config.toml
d_shared_expert = 0
hidden_act = "swiglu"
moe_layers = [0, 1, 2, 3, 4, 5, 6, 7, 8, 9, 10, 11, 12, 13]
normalize_top_k = true
routed_scale = 2.45
balance_loss = 0.0023
init_std_router = 0.007
vocab_size = 2048
optimizer = "adamw"
learning_rate = 0.00122
beta2 = 0.98
max_grad_norm = 1.0
max_seq_len = 512
max_steps = 3270
Below are experts of layer 2 (counted from 0) of a mixture-of-experts language model. Rows are named gate (a neuron's input weights, with its number), up (a neuron's input weights, with its number) and show model dimensions 128-191. Each number is 500 + 40 x the weight over its row's rms, rounded and kept within 0 to 999. Numbers have three digits each.
Before each expert's rows: "comes after" lists some tokens at least twice as common just before its tokens as in all text. This comes from a sample of Wikipedia text that the model never trained on. Tokens count by the router's weight.

# expert 13
comes after: ".", " of", ")", "'", "ed", " in"
gate0:534585567523523477506462494524483468525460414426481547479486440554460501500528454460444512492497561472440438535463549473480539499520500544530568446558480506473460517495499516544523481473471534
up0:482548484555482479536528530456511459555581498477439496508541434403484442467544481479487485528478500506445543472459474549564420457475484414471529441466524505526512482536442502523451544438468449
gate1:505541565494525525513492499526532487517494524508585519552502467550558487568488621513573508531446507556402481508490442425486477559530533539540479455489556427529466516559448443482534426455547513
up1:505485492568560546452476475465484501564547518495500533482489500464535455547422557449528472543535546511454473529491573539498456539476568463485469519488502514467424517549503514544534484500559456
gate2:512434518478533449485506493536545534484503477499573522467516495467503499513442479483502508478496520538541498541467502544501535485459548521417426449478488445500456520464578469433451489545527414
up2:561507463495489567555546530502521472503447566542536510495478505493510459491518535562538489515474532466545466446534476459456497515444458564507471474501525453579537479482526463556505512443566489
gate3:515513554456420487516552462428429466516520530498464428597486491526507464523511526483477456375543442483577514505517496504564534434511549522426513475510515543448493506488509546462566461436515475
up3:524434446530508549512480446516471475488465482520551506467543543484497545470407487511540530485496544516532455368469501515487491483492501569530505480592526487511522503518466459498486490432498481
gate4:501546440558545520523472522550504524492532590555505467464481434526533567490453531393510531499468462446470493523390510501476486542449437519477541497456493463493514436440473562479517571466543490
up4:438395519475474531445487446462407535557480487507570452495502502532517466458534448497517482489478589494567560514540497552500514544542524447472515476563411555484497509510519503515557501464447483
gate5:521518552494483515477469450521505451466520550447495517471417477546509462516457436456479461452500522499436496498446562535500498523478540485493480554524433505471503508479490464535519453540529564
up5:485514498552552479524504476506482406484487587512529436432465589460529436461551554451517533500451387467533504466533423432463403489564532484523464485456457565502507494492503492560524453480486585
gate6:573537515451516467532518551530485504451580557498530440486510493434452541535536582531545445482509520534470515477496495476559480440459526555496408542474533475461536501497461462462484475486465445
up6:441455550475477546524571560448508569530529538504482515467553486537498498452476557468480497499451472551509469510484509481456526523520538512487445546532522561506457587507538535503420532497473480
gate7:474505527477470423488489514520594535570443547480427541487454404527461541448481453430476524453523500499495489443538432468516465482505464512543509545525432515468432475499576615524412474483559482
up7:457530470445465425524459514538555488448512565479500566457518497482488483544486438467489494474482480492496498503495481467467477520528471483507447503491542401420460463504470510516477506435581475
gate8:565502514528504524473520484505497534520471516537544445493542523439493486535471473510537474447500520487509467534526469461467533514464526441554514486435542526560544429552478466532472421535519507
up8:484502464507579550510546485381536520443582518508553436479521573431478537584531514529463582477496571515459548479499541541438438471531466559472509467492471497516483445509535475510528456510551513
gate9:413474526516486476462484542504473481500481533424480495425519496484500481507527517524491532490565564431525478566467547480526533494537461516526435461529548556491514513491429479520522560459510460
up9:552451484472485482469519556550547460548497418462455531545522415487566496570443540475497440509552441500563488482506503497484554518438483538473555581512549461487583524398498498517515517452498490
gate10:426563445504525510513489487464476516530441506488511517502373514465572529455526505456533508440483448526478516456499436430485489571578597463495446487502459483495426538500567495532475437543535573
up10:500497456484424487514474564581437526488454451537488570426475518501413531448507456562488484548502536395531516470491503517446473432507499489567559524528477476564521471432485530467517519590426497
gate11:467519441504542533538583531443478510533578515445452522536421557444502591497479544520528479522607482581519538470516481445432513538508464512487518427414529481463486409574462445521506443540488502
up11:498402499471475492451499541518525451456536462449445454495523508536466507559534440469466478483497542518535443470521475517497563469486498496470492543521512510490417582488540499462441496481494508

# expert 6
comes after: " the", ".", "-", " and", ":", " of"
gate0:422478520481466446449585471489391517478552571474444493390481557600542475460518479521530473501481566473468519492498479490558551449474507498511514536555525533576540548495458519517429501585515497
up0:431549538518471569464493451461498448434520489461527487571494548450449561457477446502504527459454517543491472535483458562433486393519518426436495514521559560525455490519534497504491530457441465
gate1:526509518492455500534549455493459478550545445581492430482515489547535473530476486557602432470525448470477503466480563489479548557520499460484530526540494492504561527482545500467517515548520480
up1:507496537524540424469434444523552488496476530492527439511488513532548472477476530531497534574492532531535470406511481477518458572465543532414552406449503512527501475463556495530513448469506551
gate2:539580526486438512438411521433426466499457558575537563528529559465556504431483475516567452559558464492484536527522488498551520526538489565518522480557487443495543446587480510475527517412447545
up2:551562502543433439496459562490533503455563502554505460490472495445530478520530501496479487487552527510505448435485431514461529535533527558511517462489474502494511462513429509506478522454542492
gate3:571480503472473504470514524479573516538553535486486542516477485510470541502511546455477526462536493526491513500497455461458583511454450478526563516476462527537593552516467484392455550499503515
up3:532437567515596575518476474527457532489565559507501469521530459434514524535527567533515517510516501467520511480571482492460492459481472449490576501524491472448563539497508496487533534427518534
gate4:558512522479513464511507538449537470491432436585509406474439479534520505511500481507538485427570489544505480498483468554485511551453513518497487480577439514494535458490469481516452500526462429
up4:472433502572525507485502502522434509533561469525499534519523451435454486475494464436488470523481458497522560452470526505555490474529508506494481503503501494522452490512530553460556521477470477
gate5:567487449513517419467523545500495494497515496461548405507521527563488515476498550489473506493462481426476535454571465456510532504487473477543486460505503558447492535479487438460465511540471445
up5:460457441493460493464473513529472504521507486499534440515556447492607571500555508443539451425499486511539553502553455504490491535562604502478482553599551461491482517522559584536546529492499572
gate6:494464536560513497521530474567502573546464522444489524512473535513493519466529509488592492436445519483493576505531484448487542478501553503504419511545510455477529550548446493516477458490452494
up6:488443509491507471507559556552464513538482469548464543480480474448508476489478462494508458515508480492575503531510467514528496447511465536472561480543521605463462438479491482514514569537505559
gate7:550493520497512499545557467474480525504465508494498503465465491514479536507431395583542460531468486542431563527524499477571521503454498540543428476562492421557545523449524571449509443524484440
up7:519484420459463527492464548556502483510566487531563527492516512502557469503488452516557482503580485463612395543461497552410511496543585436540493594565525482567536531527515488438473427581484551
gate8:533522463470520471528459556452531439531511495485540538462536517463507517552477546530530497529532521482508492527530554451489514542521492465410488529520564470528518462576576445534531513487510473
up8:478525522538497483461504485507498487522547549437428529567441511523495446502544494468382536483557586525469479491542544507555513534494498539520521412494483558490423494499484503596479488522455536
gate9:506498460488475424503478479582523498516484540467502544485530507530570499383484468468442481493535488429470509487518530536515467538370488432549505517544517462568513463566517459544549538509554532
up9:514537450474558522561505459439454526524544488483489449501467468529456491459473498520511536562511477505440508457470487484526466560538518520483459499511433511431508539486456464450504472543540580
gate10:507544526433554486563486505490507467495518513551444501509564459553493516490522529504520458433496506465520527502492474527531557501569550552469469535457470442578467487511512522525501498516572496
up10:504488481494574532511510478479550486438487506586517532518525475553491509531536477544489512493462541444483595450457434477456517471546475581550476529446399485548478559504547510522514474513531494
gate11:501406486471511537568521540488490513562524506445463484506521492535588506564513451474459488604484461503470538555505529524519554564435497530555530527531481506456521537491505472502499527506523463
up11:493517504457464511407429504531511597530466507471470529463452488493508431533449601496498537510579437522510492575435448471590575515458554428544546487525480554488556483488502439446442515461493474

# expert 46
comes after: "\n", " |", ")", " (", " =", "\""
gate0:450444536484555518543508551549454492540532469505595482481539587435462459503548454413450519502522543507447449532417510444584508495466464520466505496535561540538518500539553489445500518507563474
up0:491483416490401555532492478479473548520455515510504497505424524538503504468520480461500551458528467524473545530444451506548501541533536470496536521527484482516543574533468608437587466548487484
gate1:495467519517508473520549458517541542501450507460500472505571496482509480483463518531557446511535428526508520485455541515435448518583549411425421499494493492530494531590464464405520491565563473
up1:565557526533482509501459572489537435482521505473483452524432490505455492567519444496484506543470481493516481481538495569531527529502537541514550552517459458477540519470473521518508499596500425
gate2:479504539562571423474439474425434531545485497478427548546467495506555559510547540502539496530500517509490474504500559486516586493468527455529491601505513490511519517467504524523520530488507528
up2:487493478465517437489535498498487529496557464484507492417484547523517438529483518489535533504540485495445530492457453494470414497515515486472538509465429469484554495557428462500519514555517532
gate3:509490452512515465447471516555548498505563522443555541492482482502434495529502499518520453537422553576493461510513503506512540471522471519486476492519534440587500468529494509570472522549463568
up3:448504505478478455471518512500536566518547502453497523486525427562498427573538469618423522502500489478548519502474512488449572494472544467449446512545482469566558545543473464548520530532489482
gate4:451525521460508488477499416590485558550491583577562467486550592521474509474431514543499536439478503524553478475498451512474536574495488519498436521517501542488489522543501476491517453539438496
up4:507440490519419422499448486548495482502586479381470538560487469509486450482466530482512523438543510453492478432545455560502458535468512416546462504479440484519512469493478521551418494510543577
gate5:467503538549542438479466513523463438481456512513469469486453567493556503483535482485504455580488532504503542427449496467453518409417486485530517540504523511459504549457555512565555484432500519
up5:502466477502416547506481510536525520445534495555533524556562449478487553498468561449445429495541479487457477474569407552466490504563472492513426509457435478513522476565447476521429476597452469
gate6:552502437532547486531594534545476525470511503506449517482514497472450465510487468479531502539443524517480510446485517492451472545514590467551418473511506522518523486575557527496414510504525452
up6:453576530548520445553533523522522540455499502457531467433539509506466478491433469504442512515485516543544517459530592531507503553509474539499462497511511472473549536510557538444480518452560528
gate7:490519584501506484451532471427484575446477520491515559491528569509569573492486508457450443508470532408499439519453533559548508492464436540532523554438480468496542519430494429501547465519423440
up7:528426434546426485469476522480411464426554529478481522475552459405445508556473496470530545465535455488440589530517444525495493462496499461505466480493526602497476430479508507500457453450462477
gate8:532542545553511516494465513499538504479559550494506540528555487539509501441484484490547478551510425445483509527420621531532550488438532497424538434497482510472529485460497475491531545557497505
up8:568506456486503548512499469454539454521477507506506563596454426478469481436480533511525435524572406420507515535433498530567476505456548578434526471492525498574537455472495488537548560467497550
gate9:512528443522448515507471553484525434477529493494454424594448509448492530469499543514473453506490427551460516522534467429507557479580564509465510457445551455529542457528555538565544542503458525
up9:466554472520546537542534584523445481469517444570517576544446536410556545439548480501502465541496528535503487522542507466536490439531481538568509571477480488520444497460516496490530518511474499
gate10:501457501512458479469550449521476477537543496434472483474543495475451466549421519487462469565527540447439491525559529492509548491514569461440451577543532476503478521558467517573481487524501485
up10:492452464509479498507508463441444470506546437502452475442557461528552509488451475523454518555456538448445469557573479532510509474501555471467507532500506594494493473571446515538487471482493531
gate11:456532504474483524494503477451507480478542438592503416510482463472509544545532580443456504550418521442612413439507522480536502467526500445526532485558522496440502533525445523510458452522464581
up11:497448465488479427451598463508500474537504530558545447588507519526443545476524454483519488503519538512540448501546511438491429483485487430579515480490481483477489499482460476443491495455450544

# expert 37
comes after: " |", " the", " a", ";", "|", ":"
gate0:439504528438523435504530428516530431534510470432540550465540579546466474496456606432555562493499467475505465471434550444593535493436524465460536532448494553455437498510493546522502474561500551
up0:468511508437520452482575483529544470567491502499507481458513524514467473554498493470531488499519532510467516475435550479506506424456507480485522554553481457484463523538452497497558504570473550
gate1:506509508480558486431564437568463514473508421478478496524453468542514544525463528408454531462563511480499572466473542489486509472542452487465462491436614514538450496543456494489518565420486504
up1:436459489504475471574438524553491515531490511481496523546512550455462500421506428569508530443491546529445527510503463504530468551476530513521507456473475548507483500542537476508451488490495452
gate2:476533453517538453521580506524506507521472417565549531506460416473484529404439501441520497453515491498483515534526550540502523584469549522495524519529530495447509542518490497461561539459497547
up2:516460512523458545501527535490499467473579490574512492551463519475538480463515493547489487571496496531503478475503538508547474514531497531472495566465437586571507493489488458531495504453509515
gate3:491540508532496477550527499487509525498551543529446527497417479503548516548492469535470537546475507496537497532423464464438487521526519469451447509525502466581520597472487527476498521505523495
up3:468427493472475502533408530509510432494465469496477495507508468498504470502570518430524514511455602531470456551489573511526509413578509535475585547525439484450506528544494530455557486444497501
gate4:440491454469449480548538507466499474505517501507469506505541494528486521506552499483517523437567478512525509453574491434443598472490537524495486488536545384506465467562483453516510469528497500
up4:481539526462471451550475460430406574436545520572518501433461531496568594474511513539504440470504465476536522479491468481544507452550519466543526458478544501540546498453490543518442589451423528
gate5:521522537469473581475517496455523534525458552463506582568507462491474502525462545495466432524536500441475488498523464517494471488433529471450486488464486565460482561566473489456480505482523404
up5:443516491570518555541546535452483534552464584480518589545486597460490470572498472493517453513434478539522557484481490497448509535519516489486483587459449452454511512515482447510492532473464452
gate6:490434525494447527483500520464443553503526459436454540417487503433542469437474479458476474494495497412511452456526481562545470476487462431533495506528478501495449608451522549478527551452515517
up6:483520519478525533589483454491562517512491487537411467418583449468446561435527476537553453527516556517523503466515485526467478507511529541475477471467583485540480466520490458520497477542458496
gate7:547461524408474478511516512546547501422555443511532499484541518467406448499491498554528526448522516519468525509504513514509546403548521488415503524554551478606427469596533509484475575454488475
up7:505474550554522482510506482477420547542500486492485489475479501460510459458487472509529430600451491467535507463540442479461573486449403540526510489385526509541470490471534476550468505476435532
gate8:509536452545529412421476519411470525512481520474485508444527563492465424560459465491462444558471476566547567445472515515493471454428531538535503524464427472536515456454570530518536532431490505
up8:487481517386533482549510502480490539493552517471566467516472530471550495535520545513471521465478452411447440507533471498549466538546569489542559506530628501535535549573501519490577494524496512
gate9:461602511474488525513502430562498490563573537512516451483503495452519511465540532461554508542504424494470442473505518455493443486524470435467460459461537479541431543473531491575505522515537491
up9:597522450514511518415480491560536562463484418617496552514545461504566518523520555493565471498563465533486495506457513529478438523619522448482458412472521512501476565510510437447551507532556513
gate10:405460507508499518505428518530455524487498470508460521535472443529470508452553501549484549459494490475592522412546498512498493482464456437520505478488479501554495488477464419510476479498569543
up10:481484542513446464548509548435537501480574471531465438447479512543461472507575498520458561543466445538509479498534416528413545418472465455511477576505473465557518454505548563493518493472496543
gate11:477495436486528526558498471484494514517491478450572428445537577431504559549489571455480552494536426527461501521428513499434450494545549408457482479506470455494511473542539491446472517459521525
up11:509530494508492544464468500475470471485548579512492480484514443559515510491537466512511492547480514586484464465487537467480453433429501511485506517484504494534406546531382503443441463472523454

# expert 21
comes after: "\n", " |", ".", ")", "==", "==="
gate0:497495515489532439465501449521494545461546506494477604537463483479498529414518452460477574498501441569538497441539583486455474454542465452528458551562480472467465542506540537502473533462499575
up0:487464504472481533562551470456553495519457481520465520580542485527468528535523514457519559491449557499478484525515454577457496474520528459541492493551510555468527401588509531512450496533438461
gate1:531528523481471439459526511483464525446544476509516478475533498520487559544447464492457489479488566443440518432469471521549528503502463510513504468471531487495430505584501473478534590531492483
up1:515516549469476497495513530474439482544464503443572515477502541509498460478454542428561589525478442492501418505477503529422575496475478470505440442443521457463470518432502488478551480557522538
gate2:514509472487449490510547501505515524549498532536535513508486480439492471424418518423481433489533523470467486463517544494515504509511435543494472538523502520507517513523508427481501544430592516
up2:482525478492458522441514502437512554547478479467499556541512478517505485569565480528492530453584544533490458550443488465450542529489506486506512503469435508476611455542457516575496551510429459
gate3:536496496503531486540518505551449542467525445415450469510462483510455520475585527526537547524506509533482483540470488489464461425491489469459423552504499405508528498519533550515488493481524509
up3:503505449532497545514469558434537503495486551510427451519433454450534504598506411506539507513509458519499563519465502488502451425458511528525501489425527530492451473498446446565434487504487439
gate4:608490442473511451516464562504533432507493486447519541508471502482495467501504511443538495562416515521494459480486480444527528506422432488428542458437516447482549528548452457474487528486520474
up4:464485495507499563575487515523554528532497471495469542461451475418467477512521482520514477506524524491587472435526525550522463449524480510450460436489435511520464436478478506493471508487478501
gate5:489477541474493552416451450440463559538528523436464485513573455514574527490498584590495485506479545534487509463459451543401565489525554483439524561492516488499471567434521491505530550492477498
up5:551359448463468444516531448431493527531435519477495470456474527492461472522469383458518503533549514497494498538486538552505519520501505486491565455489429496446602457499591559485503492495470490
gate6:527504469442553522491534404523589496500535505477504462475497509559490570467490481468480537437508469416464450473474470480453469522486486503437451540470461461518497512602495471546411484488500432
up6:482574551445412446497496501478502492459459505513482451466548420485491510550514529452535466428432503543531472454441441528517483456468551462445480445500549478557473439528501529464435563492469461
gate7:574481458456472514489497456480432458494574417553541515467508526467560552464426476441448469505458472518540459537474534495546533578561500483537473488505541421508529481528514518497534530483487549
up7:547457531447570455448528457512451463398538439579532562471530465468479550490456512470447503548503518537501433460461581501517561493459488514471532489477489525531508493451542501501465498608555529
gate8:506534505420541421510526443465534507523577517456529474459478541522506411496567487480476514438544576454513510462418531476445494497514545469421496511508559541497527406488479483467444462488537465
up8:551446487509523503536505482476501508592563485458569487504558424420494521496466481489499537552427440575521520486540488431512530451463518467515571519535479464495452503555536549525448503519494463
gate9:503539473451463478501501522453519539531542537499505493536466543553485453481551566466474462406453492459490485531449452480472496547500591519521508440439503440493551427525427496611568519503480516
up9:410524484460489446459487564486454457444526459498447556427506487497441533460426528530495493449533512448476497505512492559540459463426459514440503511604461489588496589506520481566479433484582470
gate10:439510483484526476541526530462566523519530524482480494511529498463543422506556523525529469528477400512459418456465580454497395540509507429510553475450457510453519519504490516532438481491516529
up10:557452541540405508506474465515558480512525504508525503554462484437458520452513536487505547408422536397486505541510440513559554499469525565469529487456534551562450501519503442484507513496477469
gate11:514507568499480516488519506483459462486500471516509497504544549547569478475483551519484590478428516601485551541464537439543541527498547484454503430538460473481477450465546483476438501474472595
up11:522430484430481557509521517457471460501548465460492497463457528518510495462520414485498508556470476429590488542471525515454588433509529491543531425558537482504490546472571477413458462546519506

# expert 39
comes after: "s", "ed", "ing", " 19", "es", "ation"
gate0:494500554542482510498480512458509590582517549468436545474550532465500490514481444537478500525562476555548431502449533529491481487497422550459534507487453460501495509565446429491480459470438490
up0:538523512479540515553498459455491497469597481485461487484495523516498471477522454557523519476527495495519459526456543430459461471563539479547458478543525509502485525511469525486461502585474512
gate1:468469525554464446566500455491466520422533502566545557502535474525524491491451453432448527460404501539517572569474475513453559505526513535532465593436489474561479468464559527525537482570554492
up1:507490459545458426475531443432533553515512447486450542526528501557553515532511455442500528431509448498538496497478559496534542501541479470436558456496540449556466518487507563544511473555448470
gate2:564521582430489440450542507516559483491544431567556534505511521492528443444488515538478511552438410521481549513557509468516533538532505508532514571538457528500571474594485435530529481567572510
up2:538548499487526543564538460486539477475510459530565398467482465449499590496495488517490469480445528545479537449522481486457586636518442503500473461577529481447544480512527472475518476498482531
gate3:578491523456533454483512413511495563444524474542497521498481468564520592497480531467578545449544456440439565476481494502513454565487478450534535419535580589445527477480449508469540550495547508
up3:468469579537526541465484568478534449573523535481477540612474453517497508428522514479505488475545545536480554518532556461516564540525565554528467483451492455553498391443562490562420459480497480
gate4:568492440499550477467498534445456504482472489447462494489441448513484484588475547504558503483473442430417504475523558495490435496449595522452470526434499498481501548504501538528523532491518496
up4:484545492496405478544514464568485500496464529532576470476525561529453480414550486546491476501450512499561517482481423419513465517534420505520494456534534505433540500562471461513483472485553474
gate5:592510497464434478510537531501524531456535466498575497487408492444510464478479543463526520563552436547467518469493572470513538525530505486409543559472460455492461505470607481461488459492550497
up5:427541430478518529550512531470562553542494497511488473400558523434529492488408537534450499548443502516475536442458457506460477515507508524534453523418504513467535508506494419430463468525481508
gate6:479501491540465480497452558532512519468459611525566513499483597442446515472495558523437516472514463529446508531549487473559501526488527426497449497479537547470463575585435511512549471483476553
up6:520524572530461554563488529515507539558500540462529506497509531482478505504445492455526569450538512457429534459499462525585506449477506457529587492556542485493485520473436478407527514509491431
gate7:447568510471521543558514487537448505503491530487557503525547550386520489484469468512519563472528478507454516507544512508539494482552502508486566483456521538537581531472432546468485478535440491
up7:526475504520467566429462456442551483523509492552455452510584476549484525531514567509462558537481554436511545574471421531467516489476505461570457507477553576450541492529504511434521462441490540
gate8:533573542468502427490415547509475484475547523578497467513520527488543502466548533504480580539497455523437531495442517456520500458479538569499500547466571579609576444467460494475505479515466478
up8:515501508547469410467469456523554526473476508505492534454481529517525536465548543487428565517463518567477464481458427514440545510447477531506425559500452519507467519474513517507477479442534550
gate9:531489516522491437584541497492402493481565526523503439459537511489519485444443480523431472471500427507483538492513532446440499572583550454465476515471523509528426607476559489554463529540533456
up9:527436465460529549460565491545609467453493505423477568546435479488482466473505556455573489541492526576529531525551530489554462550491497502487453471542437423453489478500471527551507479422485480
gate10:487585433468573484542419532543543466464524518505501489538428526536462490514554569496556540461476499494512503546498499456549515462488512419499488527526447472556542528438482479514422446497476459
up10:482485556579438476440503557499452491508470530549515518476516509519552497504518491457489502434479491531490533499490480598485516522502508477492541514472584487514485483506458506534552450429489435
gate11:432527484506476549527443517480503482429524549495467495483520440552444586531480513448569468470540493456498457477474509487471525543489514488546429556520552507526499538446508419502516503522535482
up11:472523497537553548397544467496485540500551553466546455481553552454492524542494546477514542536457567440463532515389482522488475432466513477535522537445556540512533523486432506499566428459478451

# expert 47
comes after: " |", " the", " a", " and", " was", ";"
gate0:598495526513414473471428563463500513482490435513476488532481510463498462524451460597470452492500412444455561534496563463516492536514493517442572478537465544562571565516520526522551510513435547
up0:465503507459514467485553528458479517512464543486490600535480449572491537482565535432536556534516535458524518463536422442510435488533455490549490515426489472527460502452507541447422457497499483
gate1:515443541505501502538539439495572549527439457515432452469509532496510455533461471467447524488458563453475456533511488552557546539525491457464594442501514496491493465520520516535491512541493515
up1:480497539515537481534504495467559538486475523487518466454474488578438446543546499506493463507508522474473460482493498540543523477458471501466488505470499542512483474483458433479468489464493456
gate2:490431497451488440471443463513403498545562580528493513412446562469443473479455453447467479544470517526509548542481504486615511483500490523446538582552557455548478520462474506487529438515445451
up2:509521532533415524513450462518513396475507481482455464573446514540544445443525473521464513437410444512408496552565475522581458486473449525464491528502505575443498496451485524481467440475538511
gate3:451496549569473444558540481595523455436459507525508554468466485520552480487466474462544565454466560459597479525496508458525489551497530530480435469563521574492488548456505500597485534465512499
up3:507464467532540541529411534521524546608492465487472566542427540443544449509437534533527566472517493549509557493433458536527550513499453566484515551434464478424463453465463495444470524521530571
gate4:557454496497531492522548501505482466500545506389432479494453562540526564486434604443546545465515475461460461534500526455491470585457464444519497483468585469533544588526540446531457481436548506
up4:443608581516411460502448413450553461465510577521580495520530530539493473574509465556495548557542462565463500566509502451497502481543516462456546464457452498481464479471450511562485474508520451
gate5:535558559436511486469521489492539435433465436481548472529527460467498587553497536529477422465553449499524497485490524488483496565492424485558484490509515461483525452452558485502540551475490496
up5:520481597486463557468516537491496561552553463524439467451515512530543515438486487545467429485484466585514446567559549565456570514455444594475512487492546463414563495532505444533498546487474395
gate6:485530514466446533523477468527492476525468494512504478486440525507518513508507473554502557530466463474462549478561492499491428524553470499479416531549444501478478529484509436536545529479483519
up6:477515466458548476555542494535518511482539497497441555522553448538544460500457525462472546496521479472480475485505440482510482490419540467483476475528576567493498465502456536548536515524488498
gate7:504566506563528468436535542609486527528400480439543531508515517529479524425541531549471458484447523521410530495452532485527519548534438508590498547557492493468456531496498548517541481486527520
up7:533480472511544576515557497457512447490433502472459526540452526453423515575523486428495521480563509565525525492553460455500500514440530432480464526524470450455475541433485542518461440530464451
gate8:416424418517509410475508491469494519472499591433510466477501474557526427548466479430492501507483476475486481553505563480527488557426503491471480569514441497509477529442481433479500461446486473
up8:579531539402476504428506485516557485462426491491538523541460470476522556478501465522477507514510570480483521492520468565432517466551566539507498480461478489515519486543546571513487503560442523
gate9:506473480500464462551521447551549481483518500499423496497472488579499459513498605459492543538481529456492529496483524532489400552451542470498467490525483498447452523481471538542495530507518530
up9:532495478441540492417442472458507490486521459552553576464498490444500503537581517533482520445495485505527538500527515524503542429528460531489538503538534531542493449439467496500477599523492448
gate10:496548459481461474522467531562467548479479438459451503480480439471526542509450463511454527494581458566513466456524540472540494464513488513478426578518541472434520491530506475442508550479540524
up10:402487597472504553459473586483504555461511502488517522507503483503504465469539508472484565563519505463472492443513532548484504565552473473467503480560486429474538438552467439527481432556525503
gate11:550489508508495476512571479514489486579486517513479550533410520535492514463568485514414583543433497474519495528477532504589533457521501479496504529576564506571491539501551582508502472491560555
up11:507513532543410437528557508505554516532509532487483500530441534532495489434521438476466542495498497473461459533493494523530574501557486452484511514508566467467543489532570484493464495518541479

# expert 25
comes after: "\n", " |", ",", ")", " 0", "=="
gate0:562587468459387439498509498534514504550471488504433531482527504558511526530467500458469552479506485529511516477519537513480447548510518555456545558496410512457500510451467549385534493464533476
up0:493549509504507527529503516485469544517456488512486445495524499526525544526487482497557530468534476522516450553475507519468527439494499512418428470520465544473489449566477510519444536556453473
gate1:502524494462524503510502472522552545480468520548481532516514502491527474498528510554468507478479443558461476455506509491489443506567528452418501535505525440571510483553553498569473468555499502
up1:522534450483520475492487529500516563451462515477533550483465484500475448532562497544460559513509420534392513487519582514471482507538541563460530520529486483520480478559523562515530486561519540
gate2:422512485583512488493525453490470478463433506546500508494499528494481514458558503503490509504543554562440515504459505537509532495495546571443506499492471456496441555484496451495540485475530515
up2:457479457456517534535546525500490525573474461515539480507473499507502501498441465490534470501416478508505443483478488512510521510449494548501536555571523490513487510498452582540527414551505648
gate3:551497500553540513549505518513472445472509502444493535522432517493435539528556512489479592542416604472502489515526560483449449512520444461504472532558530517548453505553502476496459480579523503
up3:523481487581488475561535479549585482536487580427484468507531502537479535550439565510478537551477466516543526477464539456472460587427429482510502502460481494456480531484484553534464506500479515
gate4:507517529520488497513531521549529449455447510484461431462531513465447515511483473533445563521509484557466480433491534525494483472463505551497445434489496525529536453436537497549436473451533466
up4:523434432505528505489518461549468511530563453499483461459540522473495491502522491433503527574478483455502451403511467483480533555474523528529500436497469483541506495481541483519538556511473410
gate5:509482471470486532510496546486543495513537524492556471460535539493516492505499530445535462453480457473525557523444458427462441524514470567502557499451546532470496430450532474448545469510479585
up5:441562505431390519521516483547516543529468459524474503489451582477496464576474486427585500535482570505569495466519520506479526466501530540466538463509535551494438513591565483495554535502503515
gate6:454509484535551498603547455556479507483448514505537555484472544482460509538452538439515555528508492533521548495451495491463481495427498505533484511474427533528448488521446551496439469514481447
up6:502495482472513537563462421398592431491460426509430538521536410531527503483502530520490435530510464509507475526550523527505569463503538485466571518434519481461491480489396491489493510470472494
gate7:461505449501459408491498452520566545484543455524499507484541446515536491580569578494465476429490512506553518480511447525485512548462538547501524539475484523470435520528472463509517519534543479
up7:515514489554435515576463522505518480467509513468472545486458549445518454429425553532588446539504549539500479562429516492482517486510569480486474435474473424507483454467570547508470448483397514
gate8:474554463464528484568463542477510452439531476424515493472434503525471468484496542533538562406479523540454528481501480426498504529553576484487487495483522498580536520535515415504490449567584522
up8:452544456492483560506465550437549509450503477546551479469495527485583483495557508488465485478518465491457490484543548404476448507591516535493529559468540493537546474524447508591527505503518488
gate9:512471543438481512477439508528494533542584529547567528522509468514446514539512428547544491465518569522492479415458532470413546507539524491490521524509494512525499536514494489459482543511436494
up9:516537405505434514488433509496489484495517533537526516496513513473533536562492495516533531514506488476435532483513491516533528548487527504469540579517489496476465569468508451483491396579578562
gate10:483584511544460464421516519476496496483514586485471487489500483504442515541499465467576515467536459529492580533497499518445510566406504494496517515447585523538525474499438470488439445501538492
up10:601480394456472440505457515477551473465529511488447454435502515504547531533507526533484540517449530543476569453489551478526521478472563511586476517458530464497498492526505407471396452485479555
gate11:548479475504502546453544449531464565558487527571543475513546514497471460475509462527472432511394494502487489535408543489592581467477483510490526490488487539508504460489546468494522570556477498
up11:532493401544578555503483441573538466484472492496439575550472460528464509515508545533526439520446430424561476532484558523528515505516506504525479511534444538522500545503447541481504490471572477